Weights of a small mixture-of-experts language model, trained from scratch on English Wikipedia: a variant of SOAP for the experts, 661M tokens.
Below are experts of layer 5 (counted from 0) of a mixture-of-experts language model. Rows are named router (the router's row for the expert), gate (a neuron's input weights, with its number), up (a neuron's input weights, with its number) and show model dimensions 0-127. Each number is 128 + 32 x the weight over its row's rms, rounded and kept within 0 to 255. Numbers have three digits each.
Before each expert's rows: a language model's description of what the expert responds to. This comes from a sample of Wikipedia text that the model never trained on.

# expert 14
Description: State and acronym letters. Capital letters and pieces of abbreviations, especially US state codes after a city and comma, such as MN, CT, IL, HIV, CET.
router:106146155206190175116126186128140113151135173089112138105155109123201111129169105123134066126174072072151153118177086123141135122159128132154095131132166119048094092144159118128120147099158094102102178097100099127166125114137104161149117114141180090106162128144126066093064116091119236152117140145093105132117140159129077168110178169211139116128123153114156101136097140125125127113150
gate2:078120145125092184123108180159148104077081118144113155120156143056156100086135080111111100117127135048164147076094105123187091095177128100121125150157084165160116138066183154151182135137149123143164147080196134121148142165140085174144080082116117141081141193132134056088111132069129149128125157127144112101128124105144099134097149106143164137137161124089141154096111182102095068134083
up2:125169118108130114113115080096130119120152100130091088155096144154141156092123124124169056224147126128113134152143123082106101146061175171121081173111068148125215105175092098114096116075147153096085141169128141062096114064095141071130130124132074074184086131093080131073153144144126106119115106142128059113128095101127113140179136171145139146111123101158107122088127166142167123108141
gate3:165087167080194103096157155165113156118140183148149095119146127118117077109110138120123139133098098114128126095119093154148179106084075129129122124137096168157066047111111141111136122114156211078110153082106161115118147101068134108104147121128161105121198088118095101137085109146131107163144121091115174095176155142105161085122061133183069162155189117144134184164201115135109139095121
up3:129067151171123119068099147142105153121192122144147113160138143062124150199134072151096119215172141126127093132162082149111162143061065154109177121099084116078164116128094144131199137152126094096123116111088073151114163134129157159145134116137108126130162190130145087066096185098100141121155099144140147148116104036158110076122127133094129142158148123108142087138167169114091150127146
gate4:156171154148115137148172155075160152142055191167147133116161063137111055107178156095078134094157106111164118107104112200132111127130085086188163154111127129074093125104102117139108158136176112105111165105098119110121120075142119073092087151172127097124177058128153074086135124142194099050136134151107095114125121095118082172119178159126107144132154128110083129120102118078125112113146
up4:160173172122131195148102079117158114103085127085144166169114146127141140093112127177144123120163079141141103148123118127147090135105082145130149109105107107078163138183143093132076053095094138185179082142149116192114160146117109108179121154104107159150154142057168160119147117143106184132132124132141153159133068121115132110083247156137090141132163159103160100155077121101125186085144
gate5:111141138170121135105128159154132146176113151120089158059159141066093064140167159133146145109191087076200186142149168168120062161090078140163128195181182128111136139103131117107134142099172161147116149140091112096116131127159162196121172152127103101129137066090095116117152072123151148162165090196078134088090180144121159164084154166118142119157111129147128091139142125139116126161127
up5:081103076159142065105119124115150119092114157107105118067145113135129076125153211081119126065189151133154149134144074123146142152144126132151110050141123192147108179101152183169079123137175131155132130123106134095149117114140141173133104148149123175129154138203128123150062103124127148118150197101119146122111139116097090088123142186087137182168192111208158151100124126096113083103136
gate6:129107105176131171158181135179114141134073085078107095165088173092135156120127116112141122132144144091066139091184142107106122208150099077164096098109083097147145090177104152093074176139177155135097105148125093155132181114117087137109107156170088120087148195091069184079138142109132127155133130086121108167103103074164100203122097163120119143096114137132117155140107138134094094138181
up6:131168113123148168128115112157168106077122165110126152027142135128107095164122127104179106232124168146121099127101148164147152161118126149139075177108200134139073119122157060083151102110125118097157124161094154136101165157112144074153104118096111148114143170110123133094126149103082146119104090111192095126142118174048147103080189126130081136113138182098089085102155135114176144141161
gate7:130117115115130130106090175148138094124116175168115164160174207107148150198097165123132120167186125086176121139134148173141116142133126125088096162105159145092129161159110048120102109111105095121069164156120100105165217119122086162176109189167090130118158088142093063150091156081144148164092166101134136133120109139080093129169131158168145103130102088103160126124071144054119130097119
up7:167118152134152117068143137166108160103087145102104114165146110106132142171175159168122166090110129097124159162089188128090116132095159173135139114128139099133140126077173093084112172154064164080121150164092156112142115144056141146093072130142143118097179083100066127127118126104130128117170127115107151151157111208108133092165068171187092138108194140089081144133152179093137156080188
gate8:113084121203126197093166108152162184085068083126114139139117091127128124110078107137148094187110177113081122109092152116143120113164110129130112112122109073080077164109072131173150127124139116070171139112167124117149103182152094094114043120169113150154154126102084131142059101110092081196125134070132145121157095110080124112156140106140132173129156159140085122073111144099167130081145
up8:115167119154114167137156136134203132131164086188120113157149112157150096143102109183131132133087126116153099169074137106130155126068157122153198150133152133105139108132155102132204092126152175169079127081166173118112138103054118112134148131118050165133138184094150150160195174141175111090136065130129135117142149161101106127096120153098166097108138120153133109185148149217074171111137
gate9:125075108149176109128174125121166094095149183146196113040131118128150123084104084102090117128140125084156127165175176143140157074140116126121136128113146139086112049161167150105069141166154123107122178127100127099081077106147179154176078086114117091133147106127104123132066165121153113173097134072182136150143128144102061104156161135178125142146162086086158122168143181130120175151153
up9:114179110113140121146080085107178222094105110101155090136087135096110127154195145083162105125155112174104166159118120127100149169136129052177105060107096111131171128179138131108152155135157112108133100076135122113098157147129078116189161116110137131073093218105162160138170087111150092155106143121139120164096129149129128129092152153072101127128159153144124101091115057158069113168162

# expert 8
Description: First names in lists. First names or their opening pieces in person names, often after commas, bars, or role words, such as Matt, Jo, Ben, Van.
router:131178149197136140117116179144166131128153146133132198108149163154221121107166115107087093166154081089154126140172121080102150109214119203138124082113136145074091084091150129130131091164158093120097133093096088104108129081126104143107114122136131100083162109117119094118083103084120164129136104110137094111124152105044136150096173147193081095185115108125168095152110100134089144126159
gate3:132151106056103153087146099158167123162066093053127084141137096139123181130136144140158101180136143190131137195111114176179155150088113132163157140070136152108093140190079085092050093075112122139125168104149099121179158158130118142158114098143114130130099113040148137126124137106159116162130161058144125124134150110149105125113129124135149150073100136123093158123088182051105100141141
up3:104163144123077171173189100083132118059115130167132157106143154111178120102119130149067096151167081109146098147170106097103136097177121132109130113166157092131096116131155132110113156170143149046081160129103116158110121080202103111154199130054120078115157181099145119123120124147134141155072168142189133128115142102124179184193176108124127139124166155148147140176156120158121131162184
gate4:173149113163174099113210212147157083147123092157099128063141118144135169109096133088094081143091151145126114107127077153083087131148097106075131112123138110109115075127135140107185134182155092137136156103097108115093139137154126070083131124143141129133107148153160108176136104155130135155218111087177107146101092161134116040109118074168118054168091143113093087130152109123119090135161
up4:156182122121157104178126150082155106103137099182135093215105036098120107146072155121125120063114080139089169150166144092118100192117110101094081120101147102121101184163163092105115134167110181151057133109160150123064116134104122121112111123090110180122100141068111086143123123102101177115114102108123119144143172137139186168129096134104150097106146131137127181100149176095190148122154
gate5:139185142159186145136084147125133098088077158149092154078200122094166128129155118075075097160157163128145118157174094118102093126177174134136135108127167124185093124071123154183126070113147107087049150076138139153135127082115098143055136159117100141161147113132096091161099144108159138121104135140152107151145164134058090210115139160136170120176126098152142134144198143139120152099118
up5:126153119173180123137155098144074102081171141120138129097157113107163114113116153151063204142162139108166164087183163191145131081177105150152120128105097069122162079123078193139065141138170155120132120114192124172120158109151124123100131213108141123095154152153166161121101144069149114116121175173145155097124171141153090175123144129133119096079163154174152127122087097173137130176165
gate6:127142128138142191150140106185151099071183068124145099079136097112155100158139139150146113174128120108143123198134155108081167114164164229126106163135052129086151099179137133152157113121102131156138078126097123198079172103105101102140121114133152137122138136093091104110074124129149095136117088164072132133174088142078173146113163154148098029164087124122176134115154120138152138110137
up6:141096128131089119168084130046156093135098133134155149081160096192185108118168085156077103141146108076157130146132155123146117071158170135153135173138094106122143170077138132108181154153113048155152083116156038116081178132124094146124121125109151132085129172215117103080157145135149144164092103099137140139107152143129090176153131091112095102182101154158142073105132101154142103160141
gate7:138118146128130121095116126135115164085137163145103147104090151147138122142073163083133116163173078182128060114114139164167129054122130133079195141093182164096148108072158189139135136132148121132131124100174100170042113097157098180140177157105152092130129134140118181167093094137188164114149126121195106108130110113106123167093211174124104115136123135156167085143100104144091127127056
up7:126144114164138171080159090107126090128164138139108064119163133122144108129085115171098109182135146137144170073108128142143124141125135184138158125173144089143160148214142089136076084114155133191129115132126152111050156151126107167118150122107126112107115209159199165182114058158129151119201156145136139096074150115119112170080152143058128096111152149111166190145082105096114140127155
gate8:108115139141152176120105111170095035095063137153161139130127168127159136096139156089065129081150099117191124199137137135143070156084088167122106093147128147133192123166107104076164133149103159154135183092093152137128159147188169135144078103081174090138175072161147108098114106148165147093124135146187119153098146110127119109105148152150151101060184138125095144138119183165142143131168
up8:112175136184212115141083156104121184191113106110107127071126092121171154142177108163167156157144127153133115145130124169116172103083103149133097112153084154113140161096094175145086144198166144152154100067150152134160135183106164171149087147113129122119130066189116094191123116079099081173157119137146054090122118135093083116153191136091120132150127124102133078159129158156149131101139
gate9:141151097161089153110198097102097161143159104184151148084154170147095042186161085157123146227117094126152095128148095128141129115148152140159176096167102092074144104158158116091126095127123157095179108110113072119135113106089097149117127148081105081158141103132131108094131138132154176103156151061120123123122157172087099165116099072108114157230097110149150116161145109137132148162117
up9:115199096158132109105172100102113096120107115152155113131111129128142192106172149133096098192125159126133193144174113057159118145120108105095129118084150164129080065120084177172113112116116096163144144136174108098092117119149124133127167098084094186174163098122155098065104112123187159158078108171180101105137097130186151141156127153133126189123138173114109143091157121054205150134119
gate10:127145061086098106122116142084140149132100113068151121108093095138142126149166114144139114142142119071171160159111132119078187123113199143189122141109095127133162178147156105184188148129147051161177098151098094122150141083184150147083144084109137154074148158175054104123109102135175112106185151159163142083121131135075115099123074136093137059107106149149141180135127152133118181125099
up10:125122116074106112120100085143129187118134108112141131102094143115154127164126121118069118136157145183147083154093122116121143145117174186158173157159128141130141121158124195102122177114119141158153139131089086161085158134089145205093180143185093074067098086148047131142105116084094153182156142092138131126016142121121081128086136153151120187081085111148115130143122129173078140116115

# expert 60
Description: Media and work nouns. Nouns naming creative works and media after the or a, such as film, album, song, TV, episode, plus cap-ital, main-stream.
router:132161184138167156073113111113135130157098138127078167073085130162184133098156077121096094125155073087143115119202129115112123076183147170118091122138126099088142112110164090074204123075102096128125138097116132122094105104111112181146080156120176120125146129103110140114137125082080160116125099145120103123067144169125064171106139096201073139127149121143163132147100081092061151084170
gate0:123143122135184107118135121172096149171138106153096170087156131161152128137106134084098118102141116132108177124144093141181124190085105137156127111166112147135175066079160131152129139120109150062140060142101154136117157148138090103083114194193120116133130134112182140131110133169099153053207079107131073133084144105120161128113125103117129104154081112139048075116092166198171104074116
up0:111128133120103164110190170145197090126132064152130131174118086151113137158078163135164129145155130107172143076104132110148127191119090073127100161135170108128124102129064155089073146154156086142170146118132101092138164134146146118166214100126159159189130200077113098111160134113133166116136113106128092080134148168120068138071123104099099165071142152033148111146124133167134137114139
gate1:136139127126175133176172112087086165104182115129123135089124134135169090144078145091071075148117119176200099148141082129098129119174109144143069105160176095061133081134172109081144105157081133119132112059110127182088100127155110165172096172118188115171138089128166163091134131099162146098125140169172096116086130159099091118110091114123159044106148127125129100156147132086097173152152
up1:116132165133132107096159104158079162139113128151152155129101167140179122059156122090118101131143095142088110156105166110121102094137126107136179123081140167134089141121127124151082093167115100078152105181109167105116074157140063158083086146149134147134067142129114122161148178137134138094160118128116196078146151111156076073255103130144164142189128092133140178102094112151090132166073
gate2:125109131133110093083145124124164163208164105150081111131168106120087163147061089130161116106115152112098170188122067067126170146115076090133129156148071138105152179079166090122098155185117134091147128114151121103104078122099127105134181113130122134103148152074136114154107152092125152177127088074173155118097106191116104149178132121141067145113129094148106137133140114028171170104161
up2:159130129142094099104117201106143185191167146170097146167190100073104190051160139135156105138145094186113114141146131120111183083146173164151147150152177075116167139113084088081205100099126156136122083074111174110131046113117101122127153143142134135127166169124128185153122176151063124136150124130150145139115133152114127115143111098119127130114088064155148109175094138154105162104138
gate3:121134130118151105141101110168131082133157168069106094165153127101121120125150084153159106080146168069134133164109145112084087139145130150129098146134115142089126085223158148113128111108134123082150204185125136181183091113114115125130108110140085099119191088096161135109103213123126100136147118127154159105134133174143155106125082153123145120166176134122159221123093071144039118088173
up3:159177083109135110157078115145136202084202172113125115096169168157122126065135160074147211099126154114121115115136151132130193160125081159133065140205142144088123136166134092176158153115164153115118140089130140125091125161144064110080154078112118174167087153093163141084134132110134113168196163094161097147127107106138112138116138117162104129132149132170142120086079147125097154069149
gate4:105173164161159107110120126124155070088105129155145153125082094108151127088133163157121071097120147136177140164112182108140105087230204132138106173160100153107198161135120162145128112073112097109137095128079145155081109121106122125156077184132130104145147123092120104141112110082091110188080187170065118117117129150159120152114132179131112075095160127083137153108084150191075136121133
up4:090077095114056108185115148148157185168141086085068092121119149130103085179120105147184137152127153119149118087166159069120161100146117096126088086130127138106083153156136187154143152113120190119075103166139149094106117128082133140143190063164093123078167089130122122154135102186131137158112122108183072107116137081108159160092115145070159087092167135170153129114123152158131072113108
gate5:081112121126215159124143134082142064183172132153046111140175145195147119109145145081141112082104152140146192125154167110126147093116135145106113106075140174112180128090085061162136073155133068182094145175156125130129113105167083191105084129116161092151127124132174179115069107098187132127142075150145112118139118140094166163111147136130090131120128133114092144092139104126118111159165
up5:056155088109074105141076113152095060124135109149110165142110154105157151142126116163131125069123111084118108107116126096181100106126175170141128108132150086129193173100056113143087151133107132121124141107095071066153206130153100105138135173137103115103139116126141126151155116127122109165159129130175112115159091143173142139140142146131136122208079067184136212170137133119199152084076
gate6:139171182079152190089166107153077100087114136112103158105122152137173159086159092151114071125189119129141164146086113154134091108161143152080146110129174161085074081129094156025142136110106125122161149145169122139093205163165154130166101130164158126187138083154097135063106110150136181127106144164131125082140098149135169144135109179144107159098155171098114076146129142140126099098166
up6:093184120109084084132100134172128148089138053131145064150109147121108151152151144056194156128154129103111176181088111079115148111115089125097128107203131150120086133117087150102173079159184123145110118127109123136091119160119124105160124157159120151137124122115058145165115112118081151175124135166119084096176172100124126157117128113053147086157106158087101198071131143158078126091080
gate7:167107182092174148125094123059198126172068138133086075065149147133101135087148127087155135141123076153187125135086107118131087133108109130191150115173161153106142176169102126108131171145126110151119159060115085140154115139173116108125170113155133185141117137131188091119159167140109189163133209192150179077086179134161126119133109112157143147114158133086158119161139100128132119108156
up7:061162152137136114111141170132126105117137156166071090087090110112161091139161120161082121131145121184123130078173192137104136187176110134114110188075122117098087089140089079157159107177078157123126166102158137115133114126080144112144177196093157139081093155143144102156078130096164034165134148192159162096092115166116102146122140118111135158151137074109075134113152113164106148135087

# expert 31
Description: Determiners and possessives. Articles and possessive determiners after prepositions or verbs, such as the, a, his, its, and possessive 's.
router:122154169120154176057156135138120141184154178137102127113130178167222124128159135132099081150112104089154130090135121083141137125171152150146100097085169125135095052129150107146199137137170104126084161118118121129132136103124106149200102109126178132069131106123123099118133114119000138128154083123137110083141165154126063130085136144195163160161105121112124111116101102089116148118136
gate5:123158143130144170142107151075118114158130140124100081185081140126154156166145122116141155135158112173145139087107149125087113141117161143148114141107165122126079103122083112120088125200149122133092128133086114127159093180135122153191074119064109117127101167090102067055102103121155172095213150084060164112112181120197104121107071133184075106150114113091132158061145105088146150129137
up5:126168105106111136079140118190159119147164129192168162104168091174177166157093114134110124121149114102121152103137138109127200068095157155104120170141102145197135150127114087097112075136139143117148104170164122163139192057144124146125060085145147107096177143118101138143130076061098116140176115155159125153099117099081128089098102105217081149155119138087169157086140167120119128113173
gate6:112110147128144224100127124088075038101113089114100131082091071147121143139124089147136067115150133062175143079101132091125149099153138144130134135136098102131130141114168118180144100146146062153115115132147141106162140119136143087155119184110110131132152101099120153112140146094152090074210066116148162118086136176080112119150093088123167091120140079112069156098073109141115064138180
up6:109118067146166076092126093140084116120165150131169094131121069096101090121104092051083113128080181134111133113140143096083122104117149138150100151139214158161132135104158143151080153107182087094200112134163171109166145161070129125093108075120144158183141109139118045121121135101133110100154182154158126098142094122140131119130140185148120151205093107120150132131177155114082194125121
gate7:104114122100183137162100153161195113151166104096144162137136126140098092061123144110144128160150145157152131052141200146168177138172143168141090075110187120155133120144115192104152187117128104162143106132146124085083135122167149132157143179103119080175172166116136154164126098121123124066098147119131145168104139147188124138113186151081103137128094130129176139161070074140190195105090
up7:147093113090023140177139139108132146123156167093143094127111142107119092118170046098138130149093085112136157143118077143144106073140160112114109155137111187132111137147134121158095110134175084081112144113106074187153104144164176087134131120142136134183127089144093171116097072109132109148170134080043135133107129141086155198098122078132123131138160082199168132121108165148152097164181
gate8:119099174116152157094121187116140126150130148124158135100160156114103115157143176181074175072114175161196104143174103094093131084099117136178137182134107118118138127118136132082120158200117136125115155138124094144155196124143154146129083146139129118060106098094105061084117086082111084145163078172130153090139146132147096139094126135153106137125156083128130145178053069130100068098199
up8:106167119153145130169091122116165122095117154149097086141159133100169157117164112147128118071147176076083185168175151129112097081086108122111149173114114104149109086076179192150097091150122131111143140170120131148155132128094178036129133148126166107147073184126062050117110124135096173116125144170159182099111171118147126137182146166108171120075100114108111187111122149113127176082111
gate9:099150101108198169106129131147137128079100075131109080118177181136078166154142124163138136126109183067087145112073154164177083081129109129154113128187163078134078127070125081128112087130127149096127123129072099115141135119144110105126125128117158117187154139188153105109167141131141141158041165165134095129198137131059127065119121095166127072107149131110111131149155098154095148066130
up9:094129119076154118086119167179183115128177132155145138090148106143121126119127114163156161124112125140129118117202118187185133107156112082117110157170162190088111159134150101171090139041110133155117111108105093170099155101112132188152146105116145171032132125100109180157086131124178106182113135169105160088149148170160200177090123128152111171169096165101114114119092123154130100087099
gate10:149158111148096164116132172201044163155111128125094133060077111158170140154173104071121113173143122074052096163110089171163150085154138183184128123142139100136140136161150185165161100170161137173149169145123139110112162130092152136141110170119146162116099118106099106074131173147121093162106057071142083098171144111142109140116111157141183154120082126177135126172143133155142148136106
up10:084102119140118131135097115174141052112121068156130157125158088090146188074148139146113184121142180183116122072110183121178103087092141163125136149114089130124173147182101156111111090135117075138068138153126154145108092128126139139135164153142111126147157162103142119169189087117141130161139130166168112157110146135139134147124111178168118138186160168091078242132133162105173132055152
gate11:118108108125131162098224153143179114155123154116132226108096170121183161152136110165130193094131117160141098137121132143132113089144115184153107136078159082152085082142183084162191150080126090127147137131079114138107143092146156106105089128100134095128131167127134126119096091161135095146078140127159134057129121097130147125131153114187182198168100161146120125124152133146079114182203
up11:170126133173109139138118133149078137128158173119114102097149175082116133158131141210137084164144139199139077098089130124108146117102141151100080105141117138169206160093122131165135167143121155117172140143123161122134081104142123151200109168132115210112186125174121141134159105064143148113143150124161172111161089154134171111073151109103128101164150131183087118069098103168044148144175
gate12:118104167197145183126116132094137114086151141173112116140130102116165123161141115146124137140146106141114152144110150124114088118131162096148156188132081103163075111118154085138174140125090098096151107150154148109091228127105161103143133078102135173127118122112125067121167086131111151145055110085160154144139140166139183192104210157131130124160080155144059120170169138146073112033147
up12:139085117115143168121109100106114105183164112146078156132109112089145094146145148140085119129186130142172110143018076087140112076128194104141072139115135131171087155139137201120113149174120149097112134104139138162194150132130121131115080092146095133082130147118105127133102076140038120069101113188133106170095132175118141115137128205134121088120174098132106174131130139076115126103074

# expert 19
Description: Noun or verb stems. Common word stems after an article, possibly continued by -s, -ed or -ing, such as head, support, land, pass, cover, fund.
router:175159140146183151081102131104132112172149126146079176140070129148150131151139079077135123141113080059159167089162058071163100140194164131148086143098123146082104116117134096123140093102172087086121133113092082133113065065150092177110088140137209110132117089125132066157129132113072154163139111113118097105105121119115098163082173135165085097114125098103146130141149090125085085118150
gate1:094087188089141104090071089143144123148100074078077160093155104129125126128089109128162146117183155164165160129188129198127146116132166119126057196178152115106129138116148116081111118196088090131125088062135125112095140109155134130125134114169169179111131106092126158102093079128086157155140136082150057131084162167105131216154163095140129106135151139124111144135137131090142115181097
up1:121163110098047112118170070128106161112157066105131093089164088126163167112102169127124105126212051063111101128185166088153117164133084095079113097145098107183126102114114090121177112126134134159135089090153104115128070189120150117177106117130108120128148158085125125106173147100189123134116102131111098122082106136114069084128163104160079133115138104159153103161162133128102189101089
gate2:168168148104094128112130191082158120185149165138098135079138076104126084165112112123091123157077135123122165084205122142120129119183149119166150091139169100060120123137182105113164105088124099084140114161109151160109112112162084098105150058146146140123096155133158174157095126148152102118148075114097128135131024163099086129119132104093161150136093062083098105133163185127090176152147
up2:143135158114129122123113164168127108086032101137119134137086155095131122160141060095142133136182157102126126122147065154141151123161132184155134151123120136153082101092081090139096091138121068106185100151132049160097173191137141170189111147135170104099107190119117130146141116189068157138112113119110161128196085115073177172112140118136089135088164154112127175106138155161111104096172
gate3:116145051180131127115090115113147069137116112122136095141116138111098121151162118108121158087094169217129124096140086072106104131179129116157106119141139150086135069157107122059149130167088124203134158108108072129116089119101122126169106081153164099093167105098192080088094147140135130095159175071083089076111114113071103132148175124144138130067169101106133141095127128147059121083128
up3:132169100151180147156148154087128150092137142169161181110108128140158140104158154134134151166149112119045087090095126134110069131135131164174171157173047070118153132097118186110166110141091138219100156081189179114163181119098155183093084118104106143124144098159167070124135119099082064134120144158149131110174153171142177130126070130132124129141114138117109176161129141112161135150125
gate4:128109072096134159149092129121069121165120114116133163148129120126116102114157056114135098095098132107106134112226178152099128095147066129056114131130185069098099087101161125202206178135110110146093103133098146192120104158093104128161163091119120096158103143123138154157132140129148156117143062121113096118114103153095167162183128102161078172079177108146131069104123098129160146150101
up4:081129080149063151141124125175095172149130081135085096120086128138116129175150177130185138141106123104103175174129121137200090117100149121074103143116164160082147152105127084146142076095125139118090113132120100043130103155146187098113101083167125170163128107120130113067113160145134131094077188114110157125161146144073073095160157126151095143089196140151114156113056129182089121130156
gate5:083160138167143143184127090090140070114153110155100102080087130128152070171154118112118171124070109127128163153120095127161171083090067144166166135177141131112102148143128194098113088113159117157136169091132124159113096128151136129156101051136062150128074097161090158041085134112096134091093073117070132089095061104124086129138113172123073156113142104107154127120121114142082115095113
up5:126114142151120148118157165090122166161135104092164108116139141154080163104147091093116175178169169126187153122096111117156082130128143158168080110090190145118161147180115141141093072107193120127172099113134163109098151119153084130083035148106070131084165115164134130149126124145119085139144164190154123145162085158175120107069128131164165099094159137182132117147074164096058167121089
gate6:107099149140186132119120158101148166179102126179157129128035143135043158132134059188097129130129138172115139154115136101118098177127090107151180146169090122105115088169169166127139127127191141183092128093202120138131123113145140118167100116088116181116105107129085109070132124129077142169111109183134155141138193177127187113133105161123083185121123129114155115165067129130156154144163
up6:108158113102190136137126131159125134112139126122135131124105159144137156080130146100144120132134101113143151151126097083153085099153145104153127149140086123095059098179161199201095090132115156065112129140177122137112073104154151095144175093142156108183156105144164072119178129053141076085134102110131163118142149164069133163066124081185159140095216101146159111168093180147129076127147
gate7:165188107148161128056128163128106144185145134122123153149076128097110135123084130096157081119109109111116112133107137118075109098152221187117134131136100094074096118072130110131150094118208085121127167149094065149149149141104108088123130133158127175165090140180181088168169065174108134190147116117062078160112079155155129128112059119113114112140111148160116115131155110156113121113183
up7:146068146131101147159136157117169152116087157158054128155133147123142150142101128199096102114142118142115111099130097108118148128119139163118103129166106117148041185213085144134209142076122160119101165096053185149155112090170154192161094139093124155107062157086069161111114153132082185139112120130105136123080131125085144126105093124124127044116125139141116145082143156154144148130108
gate8:099105151114136119111086147142150172158114115123019113198143109117138101098150120163116071088129105119131085129150132134153143141167129133116085149196085113118082155125104114144196098088148136089144125112156093122167110105137087185114153106138150146108116185096100139124091218161067153170163120095102114129107157115155067156096151097137131118146099101178081119072124118129181040112151
up8:151126097097131111108158138114197149120108062098099129145130112112130127166140131101124092078224120133142113177071151175081130153164104177115151104129145138109130139154102125059149155167155138137134158136105179156136155133140157156157178170132102109147122177084150115084095086150139100114144098104183120115158079132101165130150149143102103091177147097143154219089119140204189209145149

# expert 22
Description: Capital name initials. Capital letters beginning a surname or proper name after a first name or word, e.g. H in Hendrix, C in Callao, L in Linder.
router:127186143189168126096166162102141104138145127097111186115157164131213181103139111156125084136183119100123151142212065062139158105190147149147089116099158108090116105128138109154119132109147090120134176112081131151115102074120102129155132134108183094092163098139095087108080086088153211156129098096164081110140170129097075171131194154162127105105128133121117140118104121145116149094152
gate0:099138140186137128116124120110142133096159168183104125143121113107136144118099194109179079092160081102140144103133088143123102140157164148178138161104094184128129172088115068125160128133120127086092146116059157165098086115173074192125149182132154139167166125128120069127101110140120148128130092083121128226157173157091112149114180108103093136117100137176099173112152223145158134127077
up0:123108143106111151130121174053114091163135118134172164143110196104131107124137135139184119129140142182164138073139109100159155171097170145110115106182110173164126144204167158190165105174160072159144147112140121158093153086122145143148187125062080094112173128170173107166108082074133168133166123099102117189119157117177137118121135091163167115147078152103155125183096116158178110117108
gate1:143188179116144182116139195116117094095106115168132061078143157116118152046141119115108054115129143096137137139088103121157089102159108133094086163110121175147128068111080109127116146083127161024070182141154126145113087071115147114141128136109137077144105072127168090152095154106134159106049145128132094123136088153093118116114117117160144093133169150154114205156140132099104123131118
up1:183125170102148154077131160181169151123121106143174112109160129135139108118143128112144107121147108146130140120167169103152138114027104117119114166112122129168107073136087117125161144079144196099125124106136164104067147099132136077101143071097154092116147097080182131141104054106091104177134149134125161142088133105136122111082090072188105139154119114077126169221175122168058116163130
gate2:140111150106142191077094150126098104159118089046181090167102159202141134083080117137175157150113105132133117127126120095138125162115106181133111134103142118093116123083062092159084107104101125114116136157095160162139142088060164159137168107123203155160149149078116082117140072108121098115116079138125199118121140114128066075159121155143118127122115128143067115189146112164140180063134
up2:165128175176109139170104134139159135158126133145074133146091143073136116089094083133096034152098137181134154145113134159152151117059078086166151157098125147088182082166101159152077166110178125140127145139088124096118139176059104114107105158098172128152146159149159114141090098117134180163155160135050111126137130135213106081133119118064138140148114143154125109118110201082126110134153
gate3:110167139125116133169142198108143178064171078166101161111148172088116121133170144144115182127152134144159163125194121109117172143154156075149125144167109142136090132106187080138127085160098121155066133113116114149151103108086115147116156188126124130096191120164136057174134099110150170118110109143135119157114184087118139203147115147155131135188085127149182093188155078128147195166116
up3:095128133197161130086135091131043123128069084106095170135201097175115155067158109117136090123124150141106090123124088065157115097118107086127166107133125116100154177155105070129145127122124129148155175140130066156140166118106107125118148119141122119177125062124132093217129153189184152146113142106148133115148130143119135079060176186166129115155185106117108122131155107166099177090107
gate4:090207147147165150124119161127121164163138131090130124100141078143196148164137151098128138106134091130149154150118105150093112149169148149129134084177136180122154080153154167161110102086172109155116102203136132187106139124173164145110147162125109143166206086126115164180070131052122171163161105109174071119169116126125076136097163150142139123108124207121097112164124149206145163132126
up4:078079134067112098118112173210130119153055126153165098114152089149107181158152186160147119093218103150117195136094114127145121099075132072068145136106178162108131151131121139086160131149149141127117118112160166098112113112054098136076162124133125119123137180138174113075148140172080157137132103137144150087145118127154184103141160120145113154121123105137148194188116086146145091170143
gate5:090167068165143114120133103080152086140166137130084137127087140123145179176094132123082161159161093130148086122198151114151136156192121103139125171100144076075108121108103100205163150107110139136125124118107163106155087171080117081093188097115149111101214075116103096062135134103134168164164135101095126096147126126122124150152160168173076191085149113121140137107105142183163154106154
up5:105115066070140183154112127061137146099160166122088189163137163146062117149203164138077082144130131119109125145120123134177118092079091120136099168117202089115120123108138135126131121125125151214121127132126145131175083095158115207125085097168088168105152140108113090121138157153159169115155128077160165152109062174149133123145105089156133109148095078180096138097135151135165153163105
gate6:164127141119116129124114145151126082156146123143156084123154102196116182118185122126069119140124183135150186115122160102148130155121117130095087139114109127058143136111065117095192182124137134144148170132065117118190152113093155108134153119120169116117096174146130113233096126067118183097140146095128072124130107116137127054121123146077134094129153172083147148172123182095113209098150
up6:117111074154114093094096109173110196129093131111147136139114111132128103096104160130151126085113094042127130109129093093116131108115104111100112166128109133149129193177156142110019124132153153114122113102155105118028159152129151146167144112099108115124073132075116074118112142106088147123115183104112114150145172139130163140079177167130137184175142089099114208134070128092134060129158
gate7:131136145144155175159162137102138176091136161107101187112101120180126141114185109097115134176154136143160129110153049081104090150111083193121132163147136131061116125149134121152129069097163156089100132160168138124148164087192059117099152147178165164138140112223154148151063150148161133118061100144113094106159154117097141162104127196170126091140128149124128133196136092131094123124134
up7:112137143116183143172131137073105097099120144083127076110127136115084128108136123111139145142142138172163164151173146159160133115149111062089122135138125132115163133133119177058228099130202103106130125149158138188107128098184141168116134212035121132174129145136115176160086148100135108107143129120151168152085134092110114192112161115098145103205132126171149110138141109158113203145138